python train.py --n_layer=9 --d_expert=160 --d_shared_expert=0 --balance_loss=0.00301 --n_groups=4 --norm="rmsnorm" --tie_embeddings=false --beta1=0.9 --batch_tokens=[16384, 32768, 49152] --seq_len=2048 --dataset="wikipedia_en"
Below are experts of layer 5 (counted from 0) of a mixture-of-experts language model. Rows are named router (the router's row for the expert), up (a neuron's input weights, with its number) and show model dimensions 336-383. Each number is 128 + 24 x the weight over its row's rms, rounded and kept within 0 to 255.
After each expert's rows: "comes after" lists some tokens at least twice as common just before its tokens as in all text; "gets" lists some tokens that make up at least twice as much of what it gets as of all text. This comes from a sample of Wikipedia text that the model never trained on. Tokens count by the router's weight.

# expert 5
router [ 80 140 189 118 130 137 174 118 124 153 147 126 140 130 143 151 118 120 161 118 138 118 143 137  99 102 163 140 109 147 125 123 145 136  91 133 153 139 132 125 123 133 140 109 155 102 181 161]
up0 [ 78 112 157 112 102 165 153 148 127 124 114 108 160 137 118 169 165 127  70 155 159 129 116 113 111 101 105 131 156 124 150  87 137 145 112  88 107 159 128 106 145 138 132 102 123 125 187 131]
up1 [105  97 175 127 108 163 140 152  95 103 135 121 100  96 116 155 115 134 106 147 102 148 171 161 142  91 145 131  82  75  91 163 116 147 151 137  79 142  93 139 156 134 108 121 149 138 169 105]
up2 [136  85 110 107 119 101 148 130 121 141 123 146 103 134 131 147 109 120 102 117 115 132 135 145 147  94 122 119  97 100  92 140 147 102 121 118 132 169 161 172 135 122 142 102 102 142 118 164]
up3 [102 155 135 114 122 120 143 174 114 153 112 119 134 112 109 134 111 107 123 194 160 132 127 120  88 102 128 127 126 160  77 151  86 103 135 121 119 109 138  92 124 153 129 141 121 115  75 122]
up4 [143 103 108 143 173 126 119  99 111  98 150 154 162 135 123 137 153 133 142  55  98 107 124 181 139 163 160 135 130 110 129 131 122 152  89 173 165 153 102 135 152 127 127 159  96 110 114 110]
up5 [ 86 144 157 159 118 117 166 151  98 154 142 114 122 168 112 179 106 147 143 116 104 136 140 190 111  91 141  67 138 130 115 143 112 121 116 155 101 119 156 156 121 107 105 128 127 126 132 133]
up6 [147  95 146 103 160 137 169 132 142 115 143 116  95 147 122 159 148 157 129 109  82 159 140 162 111  86 122  99  97 101 154 155 157 141  85  88  94 126 140 136 130 112  96 134 123  98 143 119]
comes after: " |", " 1", " 2", " 0", ";", " 3"
gets: " |", " 0", " ", " —", "th", " 2"

# expert 4
router [110 137 109 127 129 146 175  81 116 127 147 119 155  97 136 145  99 156 166 129 110  97 155 137 103  91 131 159 153 175 108 108 163 115 121 119 147 174 112 150 141 129 127 137 160 115 141 135]
up0 [126  86 119 163 132 138 143  72 143 147 119 121 163 133  87 126 143 131 148 133 140 130 110 194 103 123 135  96 106 155 119 115 134 112 139 137 201 127 133 129 114 108 149 126 154 109 164  98]
up1 [111 113 105 117 133 126 112 173 135 130 156  88 153  85 127 144 126  84 134 186 175 159 148 130 112 140 127  97 133 146 116 119 144 143 160 109  98 104 134 141  92 114 130 115 112 166 128 104]
up2 [ 90 159 105 165 115 151 161 114 148  80 157 114 150 141 147 115 130 109 113 135 179 130 142 155 159  94 131 173 124 139 130 177 100 113 106 115  99 124 145 129  95 127 107 176 158 122 139 131]
up3 [116 135 125 132 121 109 151 121 135 126  44 165  96 151 124 138 122 120 124  91 101 141  89 125 112 107 127 136 115 100 123 133 119 118 149 121 102 147 147 120 127 114 106 103 101 117  76 118]
up4 [119 114 110  98 139  76 130 106 107 164 127 126 127 150 109  85  83 112 132  92 158 147 113 104 121 109 119 166 119 143 127 123 106 100 182 156 129 122 155 125  90 129  88 156 107  85 151 175]
up5 [161 112 128 128 158 121 136  79 107 117 169 107 131  91  63 120 129 120 118 154 125 131 163 144 111 150 160 161 144 165 159 135 116 107 131 176 147 132 108 111 127  89  94 171 150 124 133 129]
up6 [146 136 117 113 116 108 119  97 101 114  49 167 149 123 110 110 104  89 195 124 152 153 155 145 129  97 158 116 137 119 137 103 102 141 138 123 141 116  92 101 144 134 117 129 136  73 121 122]
comes after: "|", " the", "==", " and", " The", " United"
gets: "s", " they", " States", " They", " American", " US"

# expert 6
router [135 176 139 150 176 131 146  97 133 118  90  94  90 114 101 144 109 150 160 109 107  59 120 106 105  99 137 120 127 163 141 106 101 123 100 112 129 127  95  88 117 141 145 146 167 121 122 163]
up0 [107 141 134 132  87 124 154 149 185 113 146 165 121  86 146  63 140 127 193 137 133 150 181 113 150 148 121 127  92 171 127 109 139 141 172 141 100 150 112 115 104 107  95 109  99  98 121 110]
up1 [ 99 167  98 122 158 107 119  77 154 110 196 121 145 115  99  99 137  89 110 110 157  94 153 107 128 111 134 141 107 123 125 134 118 122 118 102 123 135 140 124 126 150 138 151  94 117 129 120]
up2 [168 117 161 166 111 158 105 134 134  96 116 156 122 139 146 131 101 121 142 112 119 107  78 137 127 149 162 126 172 134  91 118 124 157 136 134 138 127 121 127 110 157 143 128 114 116 111 126]
up3 [121 173 116 157  70 127 161 101 127 158 104 119  92 112 137 109 131 131 155 126 165 128 136 120 161 140 150 102 123 111 165 131 116 178 103 132 130 159 114  93 121 118 134 124 133 117  99 140]
up4 [121 118 118 141 165 112  98 155 132 142 113 111 141  79 114 155 139 164 110 141 125  95 132 112 138 131 104 113 180 122 146 136 110 117 112 106 143 148  99 103 118 135 146  90 123 159 161 118]
up5 [103 131 123 112 123 101 119 110 129 147 127 103 149 165 119 113 135 124 153 159 156 146 106 105 123  80 157 156 115 105 146 128 122 151 171 153 133 175 120 111 153 118 108 106 122 172 125 130]
up6 [ 59 157 136 146 120 137 131 144 159 117 152 123 118  94 111 139 138 113 150 144 152 107 141 129 101 133  58 115 114 141  96  96 144 136 159 129 158 144 135  94 100 101 103 115 110 135 123 105]
comes after: "\n", "'", "s", " one", " well", " such"
gets: " of", " and", "-", ",", " to", " for"

# expert 15
router [ 99 175 127 177 128 141 168 136 148 105 140 127 143 104 138 156 118 129 148 124  99  73 159 146 106  98 129 147 141 160 116 121 135 132  98  98 141 133  91 101 100 155 155 124 150 110 159 138]
up0 [104 112 118 107 107 118 148 120 120 121  72 122 102 111 113 158 128 109 140 148 120 148 110 115 127 135 134  69 135 143 148 129 147 100 126  97 130 117 152 132 120 186 136 110  79 118  99 115]
up1 [167 135 141 133 138 138 131 142 124 109 102 139 146 174 131 139 113 158 128 125 117 142 143 119 114  81 136 128 150 113 129 156 135 123 173 128 106 128 190 135 105 113 111 116 108 142 115 161]
up2 [150 125 135 104 119 136 126 114 130 111 122 121 119 139  72  92 100 133  81 124 137  87 156 110 129 110  87 135 137 114 115 137 129 129 166 122 122 103 125  41 117 162 112 101 139 102 102 118]
up3 [ 96 154 155 179 137 150 119 166 128 166 135 156 105 145 143 131 165 104 108 127 196 129 145 112 119 163 129 128 156 125 137 180 135 147 114 133 132 136 129 186  92 135  83 124 154 105 141 166]
up4 [ 97 144 106 113 101 128 115 121 128 126 101 136 138 164 134  96  91 105 122 147 111 133 141 128 141 121 121 160 155 127 130 114 159 134 110 116 107 129 143  66 151 118 157 151 110 143 157 145]
up5 [145 133 120 144 124 145 161 126 127 132 108 119 120 172 127 158 117 106 111 108  85 119  97 127  74  85 116 110 116 137 155  89 123 116 102 139 105 131 116 150 136 109 124 103  88 146 203 140]
up6 [143 130 134  88  93 153 137 164 135  78  98 122 110 152 125 175 168 126 162 125 160 142  90 117 121 137 106 112 114  96 161 118  96 145 164 129 138 105 141 133 178 149 127 131 135  87 138  95]
comes after: "\n", ".", " ", "==", " —", " =="
gets: " |", "\n", " the", ";", " The", " \""

# expert 8
router [115 134 150 157 148 130 152 121 126  82 144 103  83 137 149 152 119 159 162  95 110 126 124 141  76  89 122 121  84 182 134  93 107 114 104 118 133 111  92 131 151 117 146 143 153  91 136 170]
up0 [120 141  86 151 105 125 118 123 110  94 124 109  78 126 128 112  82 112 106 118 139 121 162  95 121 112 136 122 120 144 141 125 156  95 143  91 112 136 145 148  90 115  84 184 123  81 162 172]
up1 [160  97 138 157 125 126 124 144 102 111 121 119  98 112 136 144 149 162 133  90 193 146 146 101 131 143 114 146 125 146 131  67  80 128 122 131  92 139 140 124 116 124  58 139 109  79 134 120]
up2 [150  55 119 156 101 114 170 137  63  86 150 122  84  97 122 125  94 157 149 124 105 156 137 126 126  70 185 143  84 119  92 130  96 115 129 134 126 148 131 122 107 132 135 123  99 109 110 183]
up3 [103 118 149  70 114 138 125 122 124 142 160 116 105 121 128 126 166  91 146 131  88 147 120 110  93 161 161 123  99 154 133  99 165 138 107 142 172 136 165 141 163  87 137 170 183 136 192 111]
up4 [112  93 110 195 126 119 173 107 101 147 103 150 116 118 130 143 135 139 124 132 129 122 113 171 118  82 134 114 131 105  96 151 139 138 128 133 142 160 146 140 104 111 112 112 122 152  90 126]
up5 [114 139 154 146 112 128 101 153  88 122 138 119 107 107 125 148  79 100 158 128 207 148 148 146  85 111 125 195 171 112 143  96 130 113 136 111  89 132  96 121 127 119 111 135 159 111 105 106]
up6 [121 168 175 140 164 142 113 114  91 125 123 150 130 132 126 124 179 149 145  97  95 118  99 132 143 153 111 103 140 119 163 125 148  80 117 139 112 141 162 121 134 114 129 200 111 124 124  91]
comes after: " |", "\n", ")", ".", " =", "---|---|---|---|"
gets: "\n", " (", "-", "|", ")", " P"

# expert 11
router [118 143 119 162 169 134 160 117 132 107 123 106 141 115 147 147 110 154 139 105 112 114 115 141 109 120 114 151 100 171 129 124 122 115  91 132 157 122 103  99 122 119 146 147 124  82 141 143]
up0 [129 137 158 146 102 115 116 141 159 200 165 102 150 131 133 135 142 159  88 156 165 134 148 104 121 135 131 147 104 109 155 113 101 107 117 124 147 149 140  96 109 117 126 117 118 127 127 140]
up1 [129 122 136 121  98 108 108 100 111 155 139 133 131  98  88 134 123  96  65 166 175 147 130 135 126 148 111  83 130 125  91 145 129 112 142 121 108 131 108 145 112 125 144 140 108 167  86  94]
up2 [153 154 126 151 113 147 119 129 155 158 136 130 111 116 106 134 142 115  74 110 125 115 132 173 126 132 165 119 134 127 104 104 103 129 142 175 156 151 120 144 166 131 133 183 104 141 128 127]
up3 [124 124 123 156 155 141 141 157 178 140 151 110 141  75 146 171 150 127 114 108 114  98 125 119 117  93 121  80 112  97 109 171 133 132 119  96 134 124 146  84 166 138 165 117 113 133 152 116]
up4 [ 91 116 128 123 110 156 179 126 117 193  75 145 195 169 112 126 147 133 148 138  98 147 128  98 118 126 108 108 104 145  86 114 177 131  81 150 130 153 148 153 102 100 135 167 132  75 156 116]
up5 [147 129 147  89 135 121 126 133 156 108  84 131 132  94 130 104 109 125 112  85 135 123 146  79  92 112  94 133 126 142 159 136 147 138 171  98 146 101 147 142  96 124  91 131 109 102 129 117]
up6 [ 67  95 104 107 153 137 107 114  94  79 130 132 144 144 100 110 139 110 159 124 129 111 143 147  88 146 125 146 155 100  89 179 125 135 151 156  87 152 120 155 185 151 143 193 109 113 109 116]
comes after: " in", ",", ":", " of", " New", " on"
gets: ",", " United", " October", " May", " September", " March"

# expert 12
router [132 141 141 139 115 166 161 140 153  98 144 120  97  97  80 137  72 161 140 119 128  71 137 161 108 100 137 126  87 171 103 120 111 114 118 106 152 125  98 119 111 160 157 156 132 152 171 154]
up0 [154 123 118 143 118 119 100 164 115 124  98 171 141 122  98 156 146 168 102 152  96 108  87 164 145 149 136 186 136  81 162 170 123 118 108 126 149 145 109 104 173 114 140 106 138 164 132 116]
up1 [132 140  67 130 131 182 158 128  80 121 135 141 102 101 143 131 151 143 112 121 147 162 106 140 169  75 139 149 136 138 167 127 147  83 142  86 101 159 130 140 107 139 126 124  96 121 130 107]
up2 [134 148 131  87 100 117 131 163 134 108 111 140 134 109 155 135 132 135 167 139 162 147 160  91 135 146 116 136 141 110 118 112 131  88 155 127 131 108 154 148 151 115  83 111 125  99  89 108]
up3 [124 117  98 131 129 161 176 158  89 120 138 169 104 126  97 197 146 138 106 119  85 158 115 135 162  99 137 140 168 104 173 132 177 117 129 111 116 138 147 135 137 123 138 142 128 128 155 116]
up4 [124 130 177 129 121 170 129 163 135 136 142 102 137 204 127  97 114 118 126 114 109 108 129  90 131 127 106 149 183 104 103 145 104 130 120 159 114 149  89 122 161 105 111 155  84 172 141 172]
up5 [139 156 107 131 173 122 127 159 108 116 114 156 116  83 112 115 130 118 102  94 132 162 105 163 127 105 157 113 148  97 168 141 130 124 127 106 143  75 116 126 135 140 174 149 101 120 136 119]
up6 [135 125 119 160 106 153 137 148 118 114 120 127  73 123  81 129 113 161 103 133 127 140 105 135 183 116 118 125 135  98 105 113 140 104 140 135 132 149 153 128 124 169 156 118 106 118 127 165]
comes after: " |", ":", "|", " /", " on", "/"
gets: ".", " (", " ", " 1", " 2", " 4"